python train.py --experts_per_token=1 --activation="geglu" --balance_bias=true --norm="rmsnorm" --tie_embeddings=false --parallel_block=false --init_std_o=0.0 --optimizer="adamw" --beta1=0.9 --weight_decay=0.057 --schedule="wsd"
Below are experts of layer 2 (counted from 0) of a mixture-of-experts language model. Rows are named router (the router's row for the expert), gate (a neuron's input weights, with its number), up (a neuron's input weights, with its number), down (a neuron's output weights, with its number) and show model dimensions 0-127. Each number is 500 + 25 x the weight over its row's rms, rounded and kept within 0 to 999. Numbers have three digits each.
Before each expert's rows: a language model's description of what the expert responds to. This comes from a sample of Wikipedia text that the model never trained on.

# expert 6
What it handles: Inner and ending pieces of ordinary words such as -ed, -ing, -ted, -at, -ip, as in compatriot, recipient, handling, leaky.
router:447525519496541514532490510534483505451494510491494526532532499517485488466492478517489532537491499526542466462473515542495485461510499515473510549504496495501529477519520474528561496486503481500488510509502495516485494494483508468520440518498510471463428533481472518514508516493492548548504494430484477521504491492522506514504495500496437491527511477490516550482518506524500539501513
gate1:455512476492493497528502475501502505462524496513503506458514530526494482458525505510523488511482552462476478481521524457457492507505494446522483530517495493473500479517490457516523465476442505547440445499462498470499472517516514506486472505465522505497515468480494461538497462548498495506521485470529490491490509527511484522465527496496468509488479566495469491512527528513519531511480
up1:503507497511494529513461533539496484507516560557458489505469463516480519513534548476547471501499519504523493496514467510490478544484515495538524501542494478474446500520511510497525474509471515480445528507486488514478495501476526498537420521526473507522493544507493488446526484478479497504535492519490513506517520515485488543430517516508506481487504506497496525488526516494465500506519
down1:539505502505499476502486540511499544522508524540468506498508495486486517463461501499560526458515521517475513493516581497501480534469526535507538494518502511527495468523519515495458541513546511480512544501519457516504539521513526512505524550478463504476506523490515563498512505490518503456500499528511508510498525480541505493542519504495488494509507499555497505459460504496466465513473
gate2:499507501464531547571505514490505504541505518556480496481491506532483573477508481518501464502471486527503509496490497526444480495491549504460467498496520497495506480502519479466526440475494461529510520523466480523481496526515501503517509497470518516481508526504488489521506455517496535549484491456485488519526502500550479523501579509502518525505497512515514489519527533512491533499479
up2:470507481507482463492505497496513506465489481522485492482519460505495503522511513522535526481495497487504522482486535518538477496505480458507492497512501486471488549458490514500459533502538506476486463464509506470537576467522546486518550472555452527525485474483485532500525463545522478491478515497512492477479463511462497473489471512487525517483508524532496504478440515474502479477457
down2:466496495501513448532520495489492506538533481521500509459508449520519467509560498484531513504474469517543523510492448486471562517480546520495522510476500511478522494486511457485529520530509497508506479505501483511511497532481499559494499461503499497468471491508503442507506495510509474514456517449497478490518525518508513482515530501519529522481505510489540498481576535528447502504490
gate3:510482500424528507533531512521500494533500450512492500495553490541470540498481505486500461461501512489519504459453515471488493479469520522503473522532506499493481489517502469477502451489522494505548509539522479507487469458535486466528485511472519481466520477472506493509518468487534506513530472474521475482478518525514499556481482501485454547538530501508508479502493486533462536511520
up3:511494533484513455496526472505511523540503496496528476478519487492543562488453510498457545526472506522535509503499531496485439532494554520507555489449511502529498475490496530505500472531496483480467544511546524494505507527531533516479547507514477493500506520487522505531488511507488484534482487501499469523486507525494504478499487523504493535509468499478472489485440498540464468477455
down3:499497496531514494514461525492493488539506543458521543454487499501482504505482478519481527509487520523546470479516522502486425476536518510537513503471506527474514442548475511549535460498483506496531480441494495486484507499538517539476481483498516531536513464512515437527495526495497486522471489507495515520475495560521497487504511500492488484512507497497442525507525524481519484498481
gate4:463495492497498490481526433473504521514509502531521507565474522508512522462507510479573508482504513483540466501469508471492486466509502471492511501500511539506501467527517500486533497471497489540500513507475483520463457513501504499539475505524517520542508510540471456499505488472511474540481509463531458502454510519476520518483520511501508529513492489515489538494559532546468494458535
up4:467506502507489502486505520501495516479493510481500476550467507516467483484479463475530485482510479524478506506499465466530525470505470418492525496470492514528487479512492494496518489513476479482491480527434496497474511478509538523514462477510462452476496485518519506546528521559527482462515503478493515515477477492545492530507461536485470568486497494534486486511536519459505503539524
down4:544519510452517512466478489510495538524504536476517528517514490491474493515526473502487493498565510543495478470516524509490506499486454463488507495457503497500557494503481505478515478512497503522504484478524569456496471455515530522487486520493491510474521516571536534480461481534520520471472499453511490515521536520513499478500481494500515537520477509423512486517510498505476496516476
gate5:482523530499527474516514494511488498494550485538500456546542506474501511472487517492489525477537512489473472484483515493530485497516527540492462537501487482520543470473512476460503506489457495526471541555528514507499451504465535470522467480502479475510503500499544506499528506500476532533544517446493502488507495479470543480512521506498452497526485489474507537499501527450531489472457
up5:565489525520491510539503541480506439458471490482533501462501528514481451527492494507481470496511510483523523517500510495486505461536512503502474448494496476506504487504491530511463497515508474499474473491472503512507559439530460499476557507559535499542492537515487512499501489492509458505473465525472496500461477528527500534496506488499525516483480483504529445489482471521501511509487
down5:558529527527440484497489443513519488479477508443533528474484504508537496479504479532511502462497511497560463518506530507492496519497496537494516492510504492526503480528538485502492481520536478499500476574490469512504527468508480514499507537514467490522493480488531498462523503536499487540502508471460514517473517549518472513563481506505521498511460508478504473503520552474500487485506
gate6:501487475452519487516508536487519496471520453482478514494517482503527491518490490498507497500506475464502502506487494551486525525460480468475505502472498538512497530506493488483501490481490518527430499508464449500513512501547457503539527487479525504505481480470446518446522482513492471478499512539538486487476502447415485535525478489493493513502504499510511479474482514529451516555490
up6:483500475502478461474526502483501490499518509544536529521475523467536488477478437509509514462495558525492486482491488499494523434493503495498515527456493475519471529489531466488506503496505469483506495494478501523511471493522456516488538525524512494485533459500492520494460484511518503465483511524500524484420513476484468529444491525482463496471480496551491502465482549474509523512499
down6:481503503451526552518509567495528507510509490492496495441465517495508519531504493471549498498542520487515519495459464517496524479495485487457465476540497510522500488531511504475488466494515514503490527498487533515490454537474494506532514465510487485513478537472501481489499548544471498457525508480523523499502534554464533453487498489499500505490485519492547489485482448500464464503530
gate7:506493507527527519531489504495481479521464502511514516499545478501488515507525557526508518524539448518498507455527494512527464524477481474510520517467481518488542543519486514518511485470509502535490502492473481453499541474533446523525431504501482544505483501470471522532526534529496523482501506517506500504517500543493494527481492509489483536504506541511539504482550536508442467467497
up7:497495497474496504523496505480503533495512491494465532539536463574505527515483511506493511517500502481485475541498498533508543497481576514505478498492503529514515482522487496530531488509480493510491462512506487495500587504515511506490520536495443526453502552465495522476481505523526502501475530532497465499501488539488501499450491509490467532510464478476501498493532518445496441515508
down7:495499448461534487489475470477493507525546494510518505520502449513519528523443517497487490482512519525513458478495506493511488491561523517505494511511496469432475474495486492498522547468467473490484498491544463527541501495475540494532515538487482500530489461498524479502468498492524501532482493500481516512483529488525530484525456487506558486509499459501542489512468463501536540509473
gate8:497518525487499457517494502493453489494493484548528518498506468504481469528454527499567466502540512493542481480506454557439512497463484510480497520517490500480522503524529542526537495512539509502473523527496509503501524516526507495533500507520496489487450531486481494494514503430507483514462492481502455490479491520526517522483496503504504510487499507535522468525549495547563490511499
up8:461502523520484512549503511518470461481486481518501510514524477447495476498429466468511484515532523489496498494514468497489517504518515517514534537496505472486515513480515485520529539488529497490436512527518535479499461507469540509515513549522529517455485494505490492472491517471491533510463515486475476507532488476526537475457503513518500475474490503533452463500538510521559482522536
down8:504503483458463461502519481484501532526520504498477509505545510483516548464524506505452485490501499483471510531539535512496512492534500469542530497474485498506509453517492502493441492497514493507511484492543466475502509493469470489497499496539488504520540457469533470468471459515476512472497479507525525519510552536455490528505503490476524557493515478456546490556471488514476514487498
gate9:554510505515519496479484465465494519483498491497458523483492480514550482496467528500490555531493514525517537498481482523514448488468438544516500541483470479514509524540506518511481464475469502446496495492493551474517516468494497513488483523500476499456494501452500536495471495496526532547511503499559508496492534483489499519480491514495501481484506485464466466479502530482458479469538
up9:515507492482495508496491526485497474504536525516510484455524517502520523494483547527514459455518473484484505464485504491513534537500563509560508505504494494492477538532510508462518537523465529474496509546532466477515493547550485482564486459538529489515475522491489504504458496485509487485514503517502494532518536470498502490524560496498462471500496521511522494523538477498524491541535
down9:508517528451537504491502470491516511495508508484480507478501511522512482491503487481464510509523463508459535502508463513505511503480475487483500542602497466513521500498476526475509473527487444468500526493511504524512479485480506479527518532494502489460489512511464445492500515486483554492535492451465505516517507423498499488466497503520473521504530540506479484471488538541529501485466
gate10:467502540491526505495476536481484512519476518505521451470513527518480495523456472503549503458496534484537487490496523501485484467484486479488544519497497493506573539505517557488465483474535476476528497497529488546518467510495502504460499499487497457463505493519507474495491519454512502519519519501504483477517511576529504473525522502494517486520538479482517523504511468549501450514520
up10:487503479511504451477511512479514525525485470461472487447458485502450459501474528545485533487493512474527469479506531504562465557486512515459479516465504552473493490483488516518521466461530520485483495494498481500463521502502492505484562497493524498518540529476470512492521515482490521513500517470491508491493490493457518455443539505513529508498489529513469495531498474518489477483482
down10:475513476509475504522533493478503509495495509495498519537523505569478455471507498484476515474479512497500473490536508538502445491454468465498513469506497495474509478519508535543510496520484506463469521492558495466518512458497517464494487486511496481540475489481525455511516487500477524561510511491500477448495479508519514510511557493485506486465429490490514531521490497477551479519463
gate11:477488486508511486511489458501500520488513470492498545516541502523543439480468519503495509537479511470532516478488489519516521461492446517487456529465488528521484467535532482536513465491495502510518448474527542521578523479489494487505505504513483467515448474493491504466479514502548495499478496513487513467459525476546487553519505476493511503495515511494531501488510517490464520490538
up11:454477457516477498475487462471516481509480522514492491521476501509511451495488510498565533506513488486497458494493528494498464486504463500478538512520482491496539537567529503514482477493443513499467504551508528534507520463449504493491484504509478528538484497477483519473447477518503471535528471519530539485529529480502538539513518496505523533492528502496480514498508459470484482473492
down11:527484511479523523481518459513497485507508489467519494524496499501497494528486459474485470482508511479515473551514562523455521504489528527535531481480507482499478512494473502505454506519515536519504526485518470513525535564530517509516508489477523521547559529477534536507535438522519475515537480517547504505508456515484519469497491509489505481496474508468490487475484451521474489548507

# expert 3
What it handles: Colons before lists, blank-line breaks before headings or tables, and auxiliary or main verbs such as is, was, used, served.
router:523532470487526535518515497522494516483490544517485521451511509480507506519532500514523515502515543474492495514483508493457529472506501505523480532501498504454488538501519455540552530474480452522478476520473486475518517503527491492468517512496513456476485502464496478450496526525519503512505488441508476531521511487534476518510501492482444505480448538498544563483521531544491501510482
gate14:494521577520517512468468513511488484512481502507517484468504506519461505499478495519533503463493514508454513464494412506526496531487496540508544522523499502484494462506518480523518498479468507545500484512486520515523480521487452522499472520491518453528481467489498506474487494530490537448552498490497463480565503484451496503531534484495500491496477501470485527509494473461501525499521
up14:459487511535505514464503512514480511511475545463570513468514508518517495488475501514515488502550484482458527455502491483489494525486487494497534520514488493497460525505499486478486474461532527511494471476490479501476478522481539475494510517494538436553504462486496478475496493484483517483491510486501537454511545457507466532505484508540499520492432487531491531517501493456465470531481
down14:519490527472498477534485499504497526503489499538509487537508515533506500499475495460459532516457474512468506500443524506526471500486461479447505516554490531501517526553491487488466466501502493484465509477511501471510531500505521540462518534494514473483503491475518508477470481577531463495511522490483488533486511466480493498515493501505497509496571548539553520526521514487513528497490
gate15:463494515466504467458518506478510491458523522466518479518555467471500432464496486492498491500478471455504492513501498504546534516496508511477498516497499553511541543539483494512550543521449505500478491503487510486463516464497514547515503511478476527512472495472535533470519529531497490548531519491462498491518541458515482506487501500515458497493511470470483513500489500476494458498481
up15:521495504534489531514504492467525506503515497527446478487456511515496503524489522550507517494504494502482497515503455538498478500475493457464445488489493559474512523496479492459516515467554488531534512464496470463454499468523497529556522502472459517526508509476459500459498486531496462509498513482548465515482491483464500476538515500484517526519558493516524492500511492487469518521481
down15:496514438492492546474485478494488478506489485490542529525473550476510486476515513514510508488503513531494530492541536551478479503489504512525537509479493451506482447530506497513444480513501519494475478473546516491555534467491554469517531488485485470543492477513507519518466501516484537488475501529506509483459489502550473469500501492495521501500476490500453519550489483501528461503478
gate16:499525461500515504523488474449503549471486508488481499470471472555530453500486461481491502549491519517545507533462484537504514524496499498469483515511497503561525477546494508500510488481482470547498455476466465524473520507491488476467515506505483426526505552487496517496493500515518491504466496486509478506535503463513502488503435524486489541515527491488506513494505501456507527489475
up16:533529484527519520503486496476538492489549508503498498483534498460518506509491529544497560455501435513508528507499524477516451458472507500526469520482535552493453495518514486522512531527494509508529477481549514532515512523491504503498489511477509475489476506452521525477491481551484519500536506514502521473489520485482481482477491499482515469535514474479449473448517513453505521485533
down16:496497521473456514512490497505539468501525552502502525528524505540482506539497530452458482538513514501475514472523483523526496480518494518517544510551504493540514524539537461522535538471498467494476555495509498507533511506469450500508543461536523492521518516507495522507508479514484481516518520473492460493526488477543540484512491495498551492495510486491480486518503517518438470511465
gate17:489522492473496521448508497491499459491497474514505510489536494487569541491480547498513549513487518533524522504495480532504519484481515471418509529480495468498522484487518489521537515468478532507494482526505499494499491448507471504576507511515489511504521490455516507507501517519528452522473502526542470484492490476468434523460553491489470518499484512513512498494503511496503481484538
up17:505519530436492479452495460535502483467529484504463534495489479465484530501474496511500530513472527491493489511503425500484502458503513497524451504507487490481536494508496464515540547506531517476490452506506519483500531454502493486486529522550506493486509466448548490419499515500515460502509516487508499489503503504538468519495513515493480519494508488528532473504496504515534547522503
down17:489479451481473494531458547442495480519521529558500488501477503467495504492515504514418443478483480524499465490488550481510484526487486519496513508482492473507519495535529443507470511506486512454524535473508494490538521483465502443501455520496467513500495533484472509520456499493478501494483515524490490501510473476464484528502481501483517517534499502446480482526505508485528509512508
gate18:516506469455513494510546515493513503481473499516492487491486510541470455526508521478483511520577500500495511511476493512494473494517519491493449500494514519515541510480493482476483487523521478483487519519476498487514469489503475511530509496501493498598516571488526499426505497521508523466488489537505474511486529494517511521461501478468462512487508447538449502528486526532490489492489
up18:518502531533502487489465503520483491523493528511485520487460527472471536525484491504509532483494516449525472467501498477517497539468484519495546489493495511459472509516500505492460471512508514486527469484486475522488481537496465483538498516524560459480463469452475525522478469483500503466506459502482492494516485470450482465527573493508507491511442509491463517499522463485522529507533
down18:481511487508530472519525485452522525571485528525516518502491522450485479513516507451482437493510504457494498500503509463471502472465527510516476494517494527511513436484506505476500525497482502530490492491485478490467453479494497524504513524494531453516503504461499512518528517565508495461494514480463522485528529485520526525498539493490502494485485484510470473538514557553520501536501
gate19:492496478500547506488495515458504489515543511558484498510492499533454535542518509546484504455513488511519476498453458493477497500531511515460479514509497500488508498513493493516524484531499432500486483518505521523494476470501538537487462545549472499464518525482488488494475481503509537500520501454503505509475509469513512475535444488478491510490492530498495509462516464489535519419496
up19:501529474550523557516516515455502514497446533525459497503525478491484484525533492492514493513522469500502537549491523496524470489470528510485517499515496478518485491457503507517494524520507503555490513508506486534492535514480458544465477547500486528536502518516511488514461490518520527495497507489517510505488581502519505515542511540508527516527553510511516487472491545492494484537448
down19:479465498492463503512496503560476525507482514500527487515474527517503464482536503454491497462482482491489457469508541482474492539528475464525503474502490472516494456470519490534468531454495536485492524482526507489499483498477472523550489462560513510509469477471502521501506547499507501486482496519520518570483505476504476465518477503489456466528534480520497516524459542509526493485484
gate20:517493470485500504487494483498489495479493493511461545536494478576533462514460518480489489502455449552557506507493518491445530516480501548491497495558481483483572519483506456506496498508491526467497511503517482508537508510487482528521496549488466513520497507528493491469509480486488498525531501494489509521534552552500521511502481482492473532495529509501531532510466481467493494502502
up20:511508517519507557490454543550508515520468496500481471438488468467437516513503465509515527481489497514505508474510479468536509551501516564515527517478513503472475506478529464480467497480555514493487489516490497509506484510524471498483472520493478490459518482486518500489481533440512533498540507545506524512542505494500512501514544493524520493509523507524562488508512473503477502476519
down20:491511480496503463508504478444524496497545549552533514529483482457483500518487520487474523529484493488549495525538509500507505522521460464495502501521504476504533502533499517499500544484476521505467475468460541488502503502531489447459508472514564506530510496522486472504548504530504479483493461493525514476471504477507481501503502506505554535503522503445454503508468549487504505532514
gate21:504507508456509485523529468469502501515517547520559532494516507490481523483499484496492463486492516486521521515489502481486544523509505517537466507520514493515485486484519510487499500460484498522484531503534493476506462523469503492447513488465554502521494503480524460514494444468475547487505514512463538562484448489463507480538521527514469457546464506508494513474516457538486504468490
up21:491533481473518480493499459516502450489534482502541463455498519499501479514513489435529478554471509526478511527514481486519523503514465493516508506474514506524530493457520479504514481508465520493456516502499485454531477484523517516474504471488501487478546468497521490561479501536502529467465477528536516504458513502486511475527523487474469500552462492563488486512498473531509502480478
down21:465530480503457514511531496490462531510484472548503480513497497444475495502534478469526500551524488495526523485511527539483479505479476432455492497464485518516530468544472489482454530513526498476506539512483514501546494492509509519491500497502457530522514476465498512504504481483510479478484497548518508508531469506474512493493536481477527493438472478473481502505449502515499488555496
gate22:478482470449506497499540488483503519487461503498456493512567507504463442509527471438492522511542539501487518502468500469524503444511490498515480513493512494505566480467491559542437485471498491499502524475500538493499478492512515511505521497488506506502516473507533504502536540498500491504485498490489533504517461507519511504508519509506470482426471476485519520534489515486509512477465
up22:475498508525484516524496512494497528493475517439524498528509534534523478489475487487524473520472481478496479459495463480481489506493523529470511496563505435496489475506510515465521493500469492493531492517489454501523511497439507484570502487489501485543523509553510473478498471524482550486540490514476493498495513496491520527548505472493454520495518495504480482482491452468509559526494
down22:530482486550515462488499491492510512471527463514536464460502476506499488528513502557480446468469465518509444532517498529478465549505527503492493501534507517496509478517470471520469495517491463483488493487518460500527512509505513477487490497446503491534508471472511495466505479523492507489485508503490499552498512503487498494493537506495445520495529445541521514569498492530445510508518
gate23:535538459512526497507481490529468506522493480507506525470469512519492500513546449497508491542495558494487477473517497526481512516480471523509571534499489490498492533526502464473501516455549500514463505487502499497446547500512488506492527462532496490524477503542493464501490518484507499489480487480539498501459493513500487541468534519519510484493454524476568529493550500532515487506513
up23:431502494531476511442509482516518511515469524452476508523481512515478479501513506490511503517520499488515525517498468522462527487474508487522471508512537460483474508503493520464542498483501511492526450486521489520523544505511509476513483482496483505528505504532525480495501500502535477543462462504562502522456551470493536518476492498481466511486491463578525537488533497491520494505548
down23:483505523508507509447507427509494473507520512522459505529498481499484500461485506519530518530465463523488506536477517474457496518493515530448482511518510519479553498483489483534484524486486467489473453562573480515469505503496498473521466512507495521530527554515480518522519497505467519503505499519495457491525494489493493536459491494505497507517529465456492463487532472474492507525482
gate24:497498512492524424523523504482531512498470505499545479428496520501477485519505506476523544497551500500490492509493521514501469515501534459517480519518504526467467473498505477495503495501480477535533517506468525498502487513492473483477514511480481486538524516486438494508477487521530489529460466455549479493441494541496504522491520477499515511515512514538477525473496478491460440499453
up24:465509519537503500495465524478524533496544508491522510493514479532473497516478474576482520497475553497487567500479523509488485480502493493491480487502494531515514437430506556489438501495509489508519531462531510518487448521518471464491492548487564490523521431515493506510490498485505520482487500474485515486506483493513490464518505502485497510485483498493477491529474512502490485506490
down24:504503478524495495534536479509517501467461470497510507512519486474514524511524501541495457481493508500547463465512423516531466488506497479482478498511493429512496514564511513454499475553490543486449481476492509492492523497471469503503534438506522481505498500495500513514501482489470493490478498552505527482464501493488501496524489499489494487471534480507471495466518530455513454538482

# expert 8
What it handles: The word The/the, plus word-internal pieces after an initial consonant, like t-ight, s-ight, sp-ark, T-ack, Ti-ng.
router:495535478480544466508501505500504520500502542491515535494531472519502485513530495497528476533502506489500485502481526485504507489492522502478481535516500495472514491503508507532524490513513471487515466469518485513512521470567513473484429520471486442474500545456517507503445481526524546544487491468483480532525517486522473530537535503495453502521479505505491560483510528481493551454481
gate1:513510412493491506512493470510514487481511513459497517463508519529498473465465518493522490522505552481472453514510469491468529489483491475499515532486489502474466510475497497511480432482482464541476486489443477474481500501506487536476506497490520488465521517467511512499496487499533484466470517481479503549488452489505481541542496500497496519514451515522496558504482532516463478513470
up1:512526466483508502484463539522478521562494543485489495516464490502459502508508530518479514506536490506530506512508474506496476483480506498496517500514485532484503539475491516508468473466522476453496488528481523465470485517536534544513472514543472494518475506434510503503522509506529562524546499526510486534533497520504477503477499529516546451499446525503454525465466514524492491481498
down1:528486511531495502505490527502493504506554512479486502502456482503470527541478546473518526552490505521449524492507493476482476459464548533517523491485503484523473494504492527478514470516495476487483517545494425474494503535492514471504497510499486485528479490514496546506483526514516488549460461522496468475484483474540527482502499494490525510516501488503440516451515449468478458485486
gate2:506522502502536498534519488471497458487480497567489518535464512545516536467505523515500481519500518483497498494490550489481450515497502466464472504514507516471522448488486497475484479496513426547528514517513518496487493474531516504516533488505518500478528535464488505511482481499523503538480478480506439527528538513496474531519517488481485538528478484537507537510502529514563530482493
up2:490505498530496446534504498486510514477491503501484485548447479465495465508506566544507515458528516489581486510469529539485520505475505486524464497554507531510549537523501522548485531506450521487495498499484476506519506482501481504508504461525493499492465498481458519478517483509516509533537510511502503499500526526538528470518452475500534485472491473492491477469494501460482485509495
down2:427530513470503464526555500497512516490471436508471504513475482516509528518507502488528491511489504505502541513493491492471531532451512489471503504520506529482505515499498506459496505514488441468489477519558509489530477532518547518498522489478525501464492504478473491528477515518506470483474513489481514533504507463492528505483473511522572526493523525526530537485524502504480473521436
gate3:485489516487501526540536535518496535471505520520481477530535504515534482512508508473524519489483507486485498481479483473484492479528504527493455518500497469516502499486517495494520509491484450482490553505478521482473497415503469505505456494489465478465479497457473493556492486444525538514510515446518520497505519500494464486470504525499471548480504523449525462487481510503501557531521
up3:495485509493482469526521446488509498528510476476478478446529509509487495518480486489500484473429525509494467491533562466502497514469498545487535500478518498499507505481492519543494523499529512454492530539541485513508474482488512518480472502491490462474495511490503504521516443514483520532465503488481484518525477512515474476521452512519467529513497492478528524569465514487454493553480
down3:493507503542489494485505507510486510530545507464507443482525502478522489506453483503498504510469514486505455473532460496466514470524483510522518531511509497449481510508513571509483458498507479477518518494514480489485523489495510467459451498487499516499543551498464488534505516545522499489414476534484471466488449535481527488481521492512510508488515499484481513494519461474479519534489
gate4:468510504510494501491538477503512519498502509471484491528526487479518498469459506556523500501484496487541535491449450501493496503505494464463482505516518537518536495492510516535505502534471512484521500573503471497453460549513519516528504507469497536533486531450499496507522491525532513539470498471532478515495499483548494493502504506467505504476496496538498508517564491546461461451510
up4:457498452524500503477501517458499501504505528493489496542522501484476511474489518477499475500558453488503479519493449483501530472507512380512519493531492496504499495516483499524539487529461498441506478488496506507478493507488487492526475472499478491510514485477476523491521570486530493472501533495501477504471492483464490518472466509514510502521478529550479489472533537510490511466498
down4:501503510500488488502519497490486473485474511490477515466519541464491468530555464467517542520503461494448504465510519500550518502480511458514509500507497481466489513506516484518533439478542523552504497491503516506484489508493485514482449462469477495534496543502476475473499537485500510424514504498483477552537520506456490525518517485490496486515509545461494490541518468506501480525475
gate5:491519475501552465459519522525492449525545489457476513482529500475441465512494511493493526469509524522475522486498504502510506494507532512471492519460491467454532517494513502487520444472471515497513525471538522507533488511494511504450461478499471512469494516481502510478504489495487555549516505480488537485528489527497545476545505486512471513501454507545488497545505509522512516469469
up5:490507516523494526502503498463509464507445513480479544511531530479512506514483461498462454512494468478505513458492498442453542506497532467507549460501512509504480483499498488463487553491503479495477492522529470528473480504501502477521464462467505481503496520526497496517470485499491491481471497525512505534448543445536552493490476492491510522488523532538510504459480482522480493535541
down5:524501481500508478472486469526489480483507526470445473503466501463512472507516525513475485479517500484531482521503507499525498516546517530526516495463505485560518451494504490490503526442545479538477487486510515514543556452530437466455491460523496489468493511511464473514482529545519500528506503502486526480519530485515454523538512494503521516498511507515471509493519525482493531487537
gate6:519487463520521452508493512465493467485518487517511501530501510511491496514521489503521486469531543490532471526502503460465549466498460521484495513501493488505532519516511452510529478491514509547484509454473464485472485472550435542511525508520492506487545485515471463487504479529515487468490491522527510527499494430477456542515503512506474495524464486527526497518493482516493487446471
up6:509519488512509421501524516484507494481516525550569508529465469537492517559479495511520521498510523510523515489474524503502528475487536508455489521524496473513507508476512492496490505455506484486464543461515489522525497522492467535496507513509500511473533505543449502507473489518528476556497497507506506490499491522448450532520504499509467506494468497491457480464456506443515504504506
down6:528506531444488558495482552492512520515523506545534514470504467496486501450512497451485513510549493496489513510454510539528472487460491505529471481491496518546505517528508508483482482497477517536482549499488523467516479553469461497529514555488505476536492494513499492514484499522473490470523478459539498451488533470500529486483509497497514497510481512538482504509474513483535532469481
gate7:500507483506521537507510498519504533533470530479486521511586456506493492503521516502523463518561489473505538496507467506506501501447497504498498519441488486510491509507491510518514497519510495496482459480474493494556496464536452504496471504490490514516476512468479495502475504506524514504481531514528471484529473488502484512463487498505473518525551562522545486468498519514423465480514
up7:482495498503510493492474486492511526453503454471455534507487490489522494507504482519462473516500476485489480553509474509517509533515568511487456490491491507519517477524466486531507513478532471505461458482537505482525544512560483508526523495537485524495534517454536514490480505547551488480450528510516470484487500512524487534523498505515477546500444527457527497494495525521481504488501
down7:466504504516532507524505458526471446444510438518515504506442457501519506495512512524515522466493477507491474471491504490505463462544518558511495492526497481494496524511481505493495508463478505469458512517513492527517533523453512496523524505503507464460498485547531500489529506521511516508497469505478481519525498498513493478507516489507536495513470428450487523485502437530506536485482
gate8:504500510465515465524498531507494498514520464559547486521535487474489467518507525521551466492551491500547497486496493502458504483477516506499502518493493507503496540478520499530528478511533503520484512507531445513474518501514499503536474523505529479474506513492463484465502505470523454562479496489526463510528522545519489529534496496509503516499469460490533493532561462552506460496489
up8:504483562484499502533464510492487501522488503556514482518526519466467523531507518558475479503543517535514524457510492479500507478528476510530542522534506422502517517465506508528538504491482488526468498508552497466500511528516527478523526559553501524466504532491524488505523501497505510556496502517467511477509515485505530497482486506512551508477499534514509481503528491528508494529517
down8:467514473539487479498530476478495511506492485503510522512490507502545506489519490498450564509489464492508472526582502524486493470507464485487513472461495526473465517513516488506508486507500495499516495452503461486473499500500465489480517460574479526512494409477508507482476495510484517468478490510497488494494513487508511514521451495490518560472493500475506497531448478495543512512482
gate9:518516507473520456481509505470518545520529495514505511483466480511530489543532548512517533499506497494510546483469510501522439485447471509551457531491490495512508508585518540548519479512450527497473481447467487483521498509518512484502472496498497527494475521494488545483522473525510494532501481488536493485477539507457487492497512486486522482501498501494510470469534489481483496467522
up9:512496494491498540497497481486479483482487517469499499486504499489512515506474465477440455493496467528482515488499457445516510497512573528501496497515493495471450454468482524456505516475497545482451550497529521514512495495503495564516519472496494485496486469477521517510458476494510496495497503487518501538520525485511513489474466524488487534495489530501532445447480505530516499570494
down9:496493500518487484502473504480493500524451525531500518497506484502463504515519479515471516514541493447495561478510504543488507498494529486507501528476493479463511529536490495504443446519493499526480431490444492510495477496511498526452519544509482514489466481496501523474445454506486470464495496488497533484487524471554507526470489512507466511529540452502463490461533509486499497486506
gate10:516512507445494500491492507444509504491495505495460490466550504504474466519508513494511483493476544509472480437519490499495459525500494517494492517519504518475495483475509516512462483476473462514477482505512424543487473502503500517487485475462510528480504529516510469469451522459478510481535525484457508483494516516559523460497532521513493471489507524457482549540531509515502538513468
up10:483506525491512518466493521517510486552492452517492485530482500532473483500440489477516525507511564474466508471520485511518446512506484484476460538495504531468453532474496506495492471470477512490518487488527507510462485485536502503457494514477560501514545510519503513495515465481481463503473485482525513431512470491501507476475545516507517455518469498461477521527482486490539508483496
down10:503492504482478466564486477496513467523489489509486480502517497476522492526487509485507462512488497507519515487503527500507505489453529472483550488516500515542533553516482482505478488507487526508501450493495499533530532509472436499468511444550505526510485536459493452538489496542490465481504490516514483486522468495498490535537467513492491540510523471503499542500554497560529527512522
gate11:527509525463524457504491495471491543498502495497544482497511475516503466525513516509510498504509460512512514520492491503534496474476457499485519513462483559524560505513493482542506519522492510477509524473528548501499559505523452490462478493491483531524447524463519523476482531527541518484529530497527499501521537523509458479439495519492460501512531507498521477466500485501478471455505
up11:488508520499474501534540462447516485468496512515497531495502514536469522457501510535513470491535472481521471506492510502481484500516498559491507491492504523433550488502503491509451529511517486504475513498446501498467480491509532512509520502513458481489464500489539545455456490519501526449512478515487522478529504499545530491449511491488511541490532467459494488508548477497497478504533
down11:488505490481482511510513507505494475465506481485556512495469468499504491475508507498457507495483526513571496526504492456470497513525505525556519473490502512502493510521485508511476521465506485495515472488504427516560516511509488488573505479485509491531480507533469535509491478486484485531470490514523533515505498510450484535464448501484524518503441477465506538494478472541509535498464